Weights of a small mixture-of-experts language model, trained from scratch on English Wikipedia.
Size: 14 layers, width 96, vocabulary 1024, 6.38M parameters.
Training: a variant of SOAP for the experts, 435M tokens.
Below are experts of layer 2 (counted from 0) of a mixture-of-experts language model. Rows are named router (the router's row for the expert), up (a neuron's input weights, with its number), down (a neuron's output weights, with its number) and show model dimensions 0-95. Each number is 500 + 25 x the weight over its row's rms, rounded and kept within 0 to 999. Numbers have three digits each.
Before each expert's rows: a language model's description of what the expert responds to. This comes from a sample of Wikipedia text that the model never trained on.

# expert 51
What it handles: Word-initial stems. Opening stems of words later completed by -ing, -ed or -s, such as play, open, st, rele, cl, plus en dashes.
router:555542504488492495471506517470490510530497475529514511494502497474485495499508492483491482460507508521511510512468503465515442500484537489455514482485484523506500499508515565498474507546495469481478465459512508491520515515516448547501533553546521516500506546459534507501482477504461545505
up0:485494504498455488522497492530504526488491518512494495517498499481505496522505524505481502502436545488511485536486471529488510518510465523537508509512464479482561484532521515476533510502522521469450482505550508517510482551518519506442507483500485468563538523509470530483479526516533541526
down0:505514504450507461514484495486527521468488510508513457490495510478489498522460444498521520495512555497481479501489509484468490505503495509513511480531508490480488553518502541479525506531461468497529497468472510498507528462485535529526524540534486479472522562506567461494543516489485507481
up1:517514497467500503531481512490511494553506507535535516472510506503472539514481498520536503492488573529560501517502458515493468504538525486511482517535497533481507500506539526443471453471489467471524509493489483495496521494509489515484533506503555514538503519440476513521470522511498485497
down1:509494452490458509518506503505437491507506546484526486504535511550533514484495453510501489500527447484500475475526502503468450484484512521492467507505513501509506478505517481513435501498483524538464497525494486460463489519479486497491515499531508465498506485526467534553457512498445502478
up2:534511507477455496511523530496529510489495520494546517518451512508484514497487525482494475504495506508536505487523476510513465468461494486488526501521476498544513452485480532505457453523521505472519512481558493507528487549493457488465529474490533547557496528496546481478513463514484496506
down2:514504501493495515552494444517472492560523473481511508484506497481522477467501504476504482521497504474512480544458460520516510526541484469489500559482482513499515475507482455557511539505477494498486526472504526532473519532484466467508499494523484527496503489473522531558490500540525497465
up3:504529512506499504505514530493480497502468469473509497472516557518456456519481495502493539507495512484504496486444528488549487467558489509504476503510485449506529473518496543485491552516482508488500485488535501509492486510528545473438527513482487465538535536467512464535491495524499500487
down3:488474513507482479490491458460549508508493482514496489487491490440504514529516522584493513534482477515504504505507507494473486573511480509500491468493554493488493493547489453519511503494508498561487497542493469510500536544508520507533497522463525465478475506521524503515478502511470484495
up4:507523503471497562523502537474494507479513497519515504516467504511530468509508498521493509449489505510536472469461493523525472479503470487501486489458497460518479532516474531503504479500518508527521466485537430492473552524458496536476522535513436510506533516481501509526492524463496519486
down4:454472471497487516520494497479474475516497482454500499528476476545488446512465519513528498531471476499487502494512516516437523515477510474474566505487484505473479526478488485504473532517490517447531496462486528529551544487487471491475495516447530515510507495493488495477534470498524498490
up5:497555462511499513502485508536486517493537490535511528525508509488480496506531527463459543505495538502498468518499459510458499518514450484478477536510505499481535509495501483439506539502499541454490470524491484503500486511525503554458495525484529544546497508513529510503514478511485535539
down5:508489451482521490537488485465486504450521540511479483432464537488518539484451489523511485476479510495465523497471555498530481499524539511470503459459530506512518517519517498504441504496487453507490525485511514507494476527535464494503520512492527470504540526504502489515490494530481477484
up6:509521478492500473513467513531487512513536469504521516502501524461472528517509533483475504496525511473486530506450499474496483519540548513485550448473485468474522590494485496459507489506508494517491518466487490536505529517514514512496544525517517500516485535485507512510481524461524556506
down6:522580538470490492553519515538501501486529495459502514480462490540520507474526482509483500503559478504513513509512484468505469506531489491494481516456502508476524485522472545509467482518503497523514511547511516481509544486494494489507503543472464540505509479469467548485520465504473507521
up7:473496493502477489483496466537476547503489513481524479503517459501478523550515523521489547513523568502556462487490519510507461474513457485526500499511485477457530503518479506477533496512499513493498480527516517518471488528485495547495518475524523514534540489473494475519521547540471518536
down7:502494524485469496527487510530478520491516529497465517523482527536530493466534521499513521500524535488420512472523490506476473481545461490517497493479488464475475533518488544504549476469521487537482491494507494514486512500503469468474486482502524525495449425501475511521493484479494470525
up8:504528518484524501489510524490480496518467472529492521535490510446498525515543448516463481504498506507495510553530497475471470506528547498532498495506521530493505474519525506483497507533497487486497497494510494484510552524534477534513525503559566504515495545441532504502511453477483487474
down8:515509515462514491539495492509500477503523463440498509523520453535476527487537511497448471529465492489487506490485473517541499546482564522482456510489504545498473486518529516487516468523495497547520498532527510494490492509497530513500479530513485520481464497443510528469536490520475476496
up9:512540521492497540499518530471498501483502501550480472523482478517510434490492512491466521480544501528480499507522478515560479461474510521493483518526506461490514531504527523501465528495503490451463486504545447520517499490464490495487515531515503541532456509478520504490486533507445503507
down9:494469520501492488539432546498517463518514517489537522516514492502479493463537502480467507499492472546469515530495514509498491460463496511452444501466482493501487517500518493494524427518472516493494519520474504494462531504494520460517523508483508503491495492475463548519504503522507545454

# expert 1
What it handles: Word-final pieces, numbers. Middle or final word pieces completing names and words, plus two-digit numbers in tables, such as ance in Attendance, k, ers, 30.
router:513506460489475534461528527528494511481464508515536488521487516490443471496489495497457516491521522520555462500507502491547498512532478509499472480484510448496529478558490504442463521550523515485510501464479513505521498455499511484489477508536497498530494539528501497494477521482453518507
up1:505466520472518484506495465508492511520491530529542491541504500499472509525492486507476572499521525492510501519504526487475496508502491476530500488497522447457580499488532506496505539487504513481483506500499493506507492507519540517450478491489498469563535489446538455521511504538515530523
down1:557499529552509515497498453485480436519480487506523495499510545500544536526512464477516470502500492497469506500531489527495484534510480548478504493492473506489473464492495469547518500471473490529509487522462524469543517503467502490505505538466494497513447492491508498514521488551532532488
up2:526515503513521498498495487510499510476491532533505467497513519455519514518508482519461544504582504505516463507510497482517497497537468503524464482519506472454512510528511516512528535556471516453454484524507509497504486494525454530449519562513496500536521475495525474516470505493525496498
down2:501512534509525506503505509460484522524480487465497483520529505469554541503480495519546456497512513504489528503474493485519515499484574533502498528498487486525501525489510500538512475445448472460508516543489515507443481522535466490482503473494513494475464482518506500486535497515520485558
up3:497538508491484528483476468490502534500462514520543484520468525493495529517524475487454514502487501493539476518463512474537482509497474518525496481490463471452546469494516538471516496520494508475504455510510507483462518485496473504464519534518547514532541541497518474513519511471466476559
down3:462477514480509484514471486494462483461550511491499531531489483485510541507532500494470470523464520484443510510470482482469499463480475473495515527506537505510505560514495527533517510458479482501456544491510507506524468519537505512521504529509501539525496495473469505488439538486461509495
up4:537511489499510528507478489512502518495471492519511502475515489442512503556481494481490492483453515560514482521476500504482491495515483509504471486492506522504533489485490539452525517496496535440446490469502511469515512517525492511455451500445504529499520523448500473541481475480510537534
down4:514441507528531487533486516470458455489486471501514478489492499499499466527474476504448510528499477514522516507478530544458503525528454530504556464505483529475493506486527488478492506462517538520488519495514529512484525524531523516518485488477507466524465472526492484460487502501454491540
up5:495525509512541519523530500464512457494494535495527502505480518502469506484476499511500513469481535551525482519495539484484504501566473482490494498514493488471542427509514486477500498542502519477492440490532534506508456512510496529495455471483513491563509527496485489525477513512513543513
down5:491515522503489486518467523491492496494482521485480500509496529546520531542452455457461460506518525516522482493519484555514499483507517511534514444505544474518536500512525518475508468470504501518499492490517507476517502514436486454509444478511494497491457519507476473525555501530502479503
up6:518518448521490515515517501500478477473494537521555493520528490426478463516515530478459545489541519499491475526506521478529491483537464481487456481459503474479528496522489517503532482548498504493463517515494486497511504494527501524546480495500479493479487462523505543537494529502505542494
down6:512507488495506522571506449452511483485515472455499493505519451509532491484514476514470491479507504501493480516535491444503521521513510471438481492520518473519514503461493472495489495522470581471478509551510464512457512482500519484511509506507486529500511496477516524510530519532477527498
up7:528494510538539443489490532454515514497514521496536493502509513495509497525515512540483508495479525515533483477493501527495486493491463496547485462480552480461544511464517534460496513535507506461485449506499498523529440549505486522469492484495533515513517500519494478529451482513480496529
down7:495506470510511448516511436494478527509486508515546517518500477522487434513463491524495477514487485500534519518486491527530527520501542532501478496484470539495465476494503499530521495495481495507471559513502531479515500514538523485506468506523485475554461490475503463523495456543506520464
up8:543505508471497524524516523461523506541495508528504487511515515509478509529492510521466544485486498491547491515499467501482461495488514517494481494525498484481502524524526556489496497531528498528498477507515473500500502517540498560455524502482529465572541515488509460504489498542573513517
down8:493476542477452505530536552481491509484474475503494488499537470510492477510470494464494490477478514467506482532546508471487492493526522512519506493474506489532518492541460531526554508554466463481518469519488522513516541531541527492523486483447491500510499526499468534501470513511506464505
up9:498519518480542531481513507512483536480461524516522487493477492499523503540501466501457532520491522513488531511475481480517495496483453468482481478548496479483516484491514513517501529530524504474492494518495515492522485558543514526405480519488539465547479495496522462516494543486515494508
down9:507522501508515464538488547451489480511494508495488529472493470510498538484473515482515497498473553511486480510482465487517483506524453507515483467503538505487484513565467523485495483534491540526480491507463485474501480503453453462488501457499521483474487505537542486468531467532460496488
up10:502537524524544494513486467501526498535470504500508468522518524478487504527503475510456565521462533516490477496491525491523503494490478482503470501507494474498521494464499484453506519496472536484513528494513510478448445510537552501447474498465504502521545535447518489508466521489517491517
down10:488491500464497527482522508485527482538511497515506477511492501530507522515492472459530494474474518488474562512529518494498507511571482501491450511506532534498481499511498545483475523512516493505548489505493497464508446513461450479498474519507500469429490530523502533521520486528508544485

# expert 34
What it handles: Commas and closing punctuation. Commas after names and places, closing parentheses, semicolons in list data, and "and", e.g. "Santa Rita, Pampanga", "Los Angeles County, California".
router:496560510517514501523519483485497499509528542535491510482463492480507487564553486498508528448488544551486482513479521514482502482502476470469498493505503473508504517501470495506525501475499534478462494477482515503483503491513492564485499487514510528507494494430510485545443497522502489552
up1:501513479501503490478517488512477527514507513481495516520467517492505508529521525490470540495491518542496482518525513528497446505543473506504484523480485507496571532501505539469545520486490522495459460512508501499491475524506460565490546538477508532548485505492528499554459527521519526507
down1:464478508504503507513477499473484499500511518471527459509501478510496473433526531510506505500518484478468494517479497487532466553499461501534553503489500520493503525494506495540485502535516596487495504480489470490477530527491534517497502554509524460512492522465492501527478509545503541501
up2:533506537529501524499533497508476531469487524515514496516477542466494511510535530494484519473456547500487506540507512520484481502546440481473498471474534494504543517526481539442544525500467504478505517462500498517510500485493469479454494504453526499530513511522519462517490489502480505540
down2:540508509455483544504508509508529527511522501519495518537489485519486521474519468514523462514502441513542539523512467519474510461501514468505501474530501467494508450506497499546503503514494464547488465475520514465471481513491530490479512447466487481539466477491526498511540521478489527466
up3:515503495483463468553496474492522478522516507552520495521535499459504528498495505507486538511483467521483496534494480500481498492499461528527492459485496499503505485481482498519570469474518514437508532519484487468505466509515481552520504477532517540524486529524543495495463477559496494512
down3:471494544516540491498539456498500480531523502454513519482498473559449537484513480514530500526496495474506484445519536517474518517498527504496523464482541483521482498490526521481471506481512479486498516458476494471533499536489476479472502524514509526478459495534473507521438503507513472467
up4:507509502506502448528507481533487542520550516517520544512484549470483484512514506493462534477483568521514477500520502503512501489496473479509463510495525478486534470527493511483518521457482540492524469527502488533489489484531535492469493512489525496528526545501539469528481499538538529540
down4:462493523510465514470533525513501496520496477496449523538464486521533506524461508500467475513515543538507546547501480508497515503500537511495515498456481541505466519496502508483518503513495476542522534515475462478506482550498518515475459512541507484450509522497485461516538520509505498449
up5:502536504495522481493454476496469494504476495540571475527476532496447518511495508525494509459513550494537480534485484499504481498494482470468472535495517486504535464526485496478547532488523521457485497476486518484489502536534508530455530486480548502534537502476506493517490532495517516524
down5:517504503495476493479499512537503518527522516410512451480481535496500537471483507492491451498524491498532504475492520493498494513456511512512483490489498509475540475476527482507520551506460489460537494504462508531463475521519495502496505490462504518455477489563480501481556500490534520493
up6:555523494519490492524478497513467499521534473530512499495484523491510474517505486510484538456518553498501507505495516508485507449494494495446432517483507476511522522506507546477550526480514513481516499500525506515505473531534510508494521521467538498517509499495510429535490533514475551542
down6:467488462481523542485535515530506490514477478513467493502460544477479558499523519486524518503526471486488514498516517523443478474492455499450498535508501519489479511497492450489528525456537497527476498479514499498497492523473532462465514519498519472507460535513483497462530504533526509458
up7:423484537474537519555533465476470529500523507519513523492497487469506475523536530518422504490507533521474494487504498520544549501524491497517522492497513474527499445530493493490489508487503505530492506479460491500482507515514499505465540506480501481536521520497513465523472499520542490495
down7:529533475533516496520524431485525515512497497517492512531498489524459536492480546509511546523478496486480548481498518514471519468494519483494495533509536488507507476485514540521511474485494522527491503517452490469492471487514511498540478437536487445497460497539449518474508492479514496507
up8:501516487512512520483503533505489507522523525529519482512486511513491499515522505479482496492512528501514488496491508527482509490548510458494478523503502507490544471525537532484565475499501543471483476552513510508517511512541519573474525498532516508547481549487486423506464478501504517548
down8:504460551479527530527491497504512503518531492503511483532525498531498508505497486504540506506495514499492495553510520482567507495550491505485456473533452496488478474488448455473472521494463495519530500492460480530469470509514484483507544481472454502501502490523533498460481535486471536503
up9:504518507493517532523528481508502519487502512513513464510501544476479529514541524507547523476501529493522502539456529508533500478516519511471516496508543488504535467517472529512519542483541506444497509490492513547511501501530533506474506543473516481544533533517521470508505521486519553558
down9:508539482495497495465469517525498511513504508520572481520511467512510477514491501475493497490523511530530482442531496472506477455481475482507468497498488462491500447519456500493499499491509512497475440503469486509474487508508507554573478464509502508535521485491536484508484477439498485511
up10:513512520485483496517478442542513505520528503541521491477473466494566532514531516480499471491437503527504465524475493485471502476531511506507507472484526538507525518526538485486517472492468528486527465508532518533454516491497480559465513483498456492494510494537518478510476478497485509504
down10:490457496478500534512465514485498548471492526501488539547493501522495512496513533502491518521481515484460533491491524496533522481477482482531491511499474473512513485505501454539462481461413519478494478475494485532469485450456475526497471523483553527519497502503523481493508528499526518480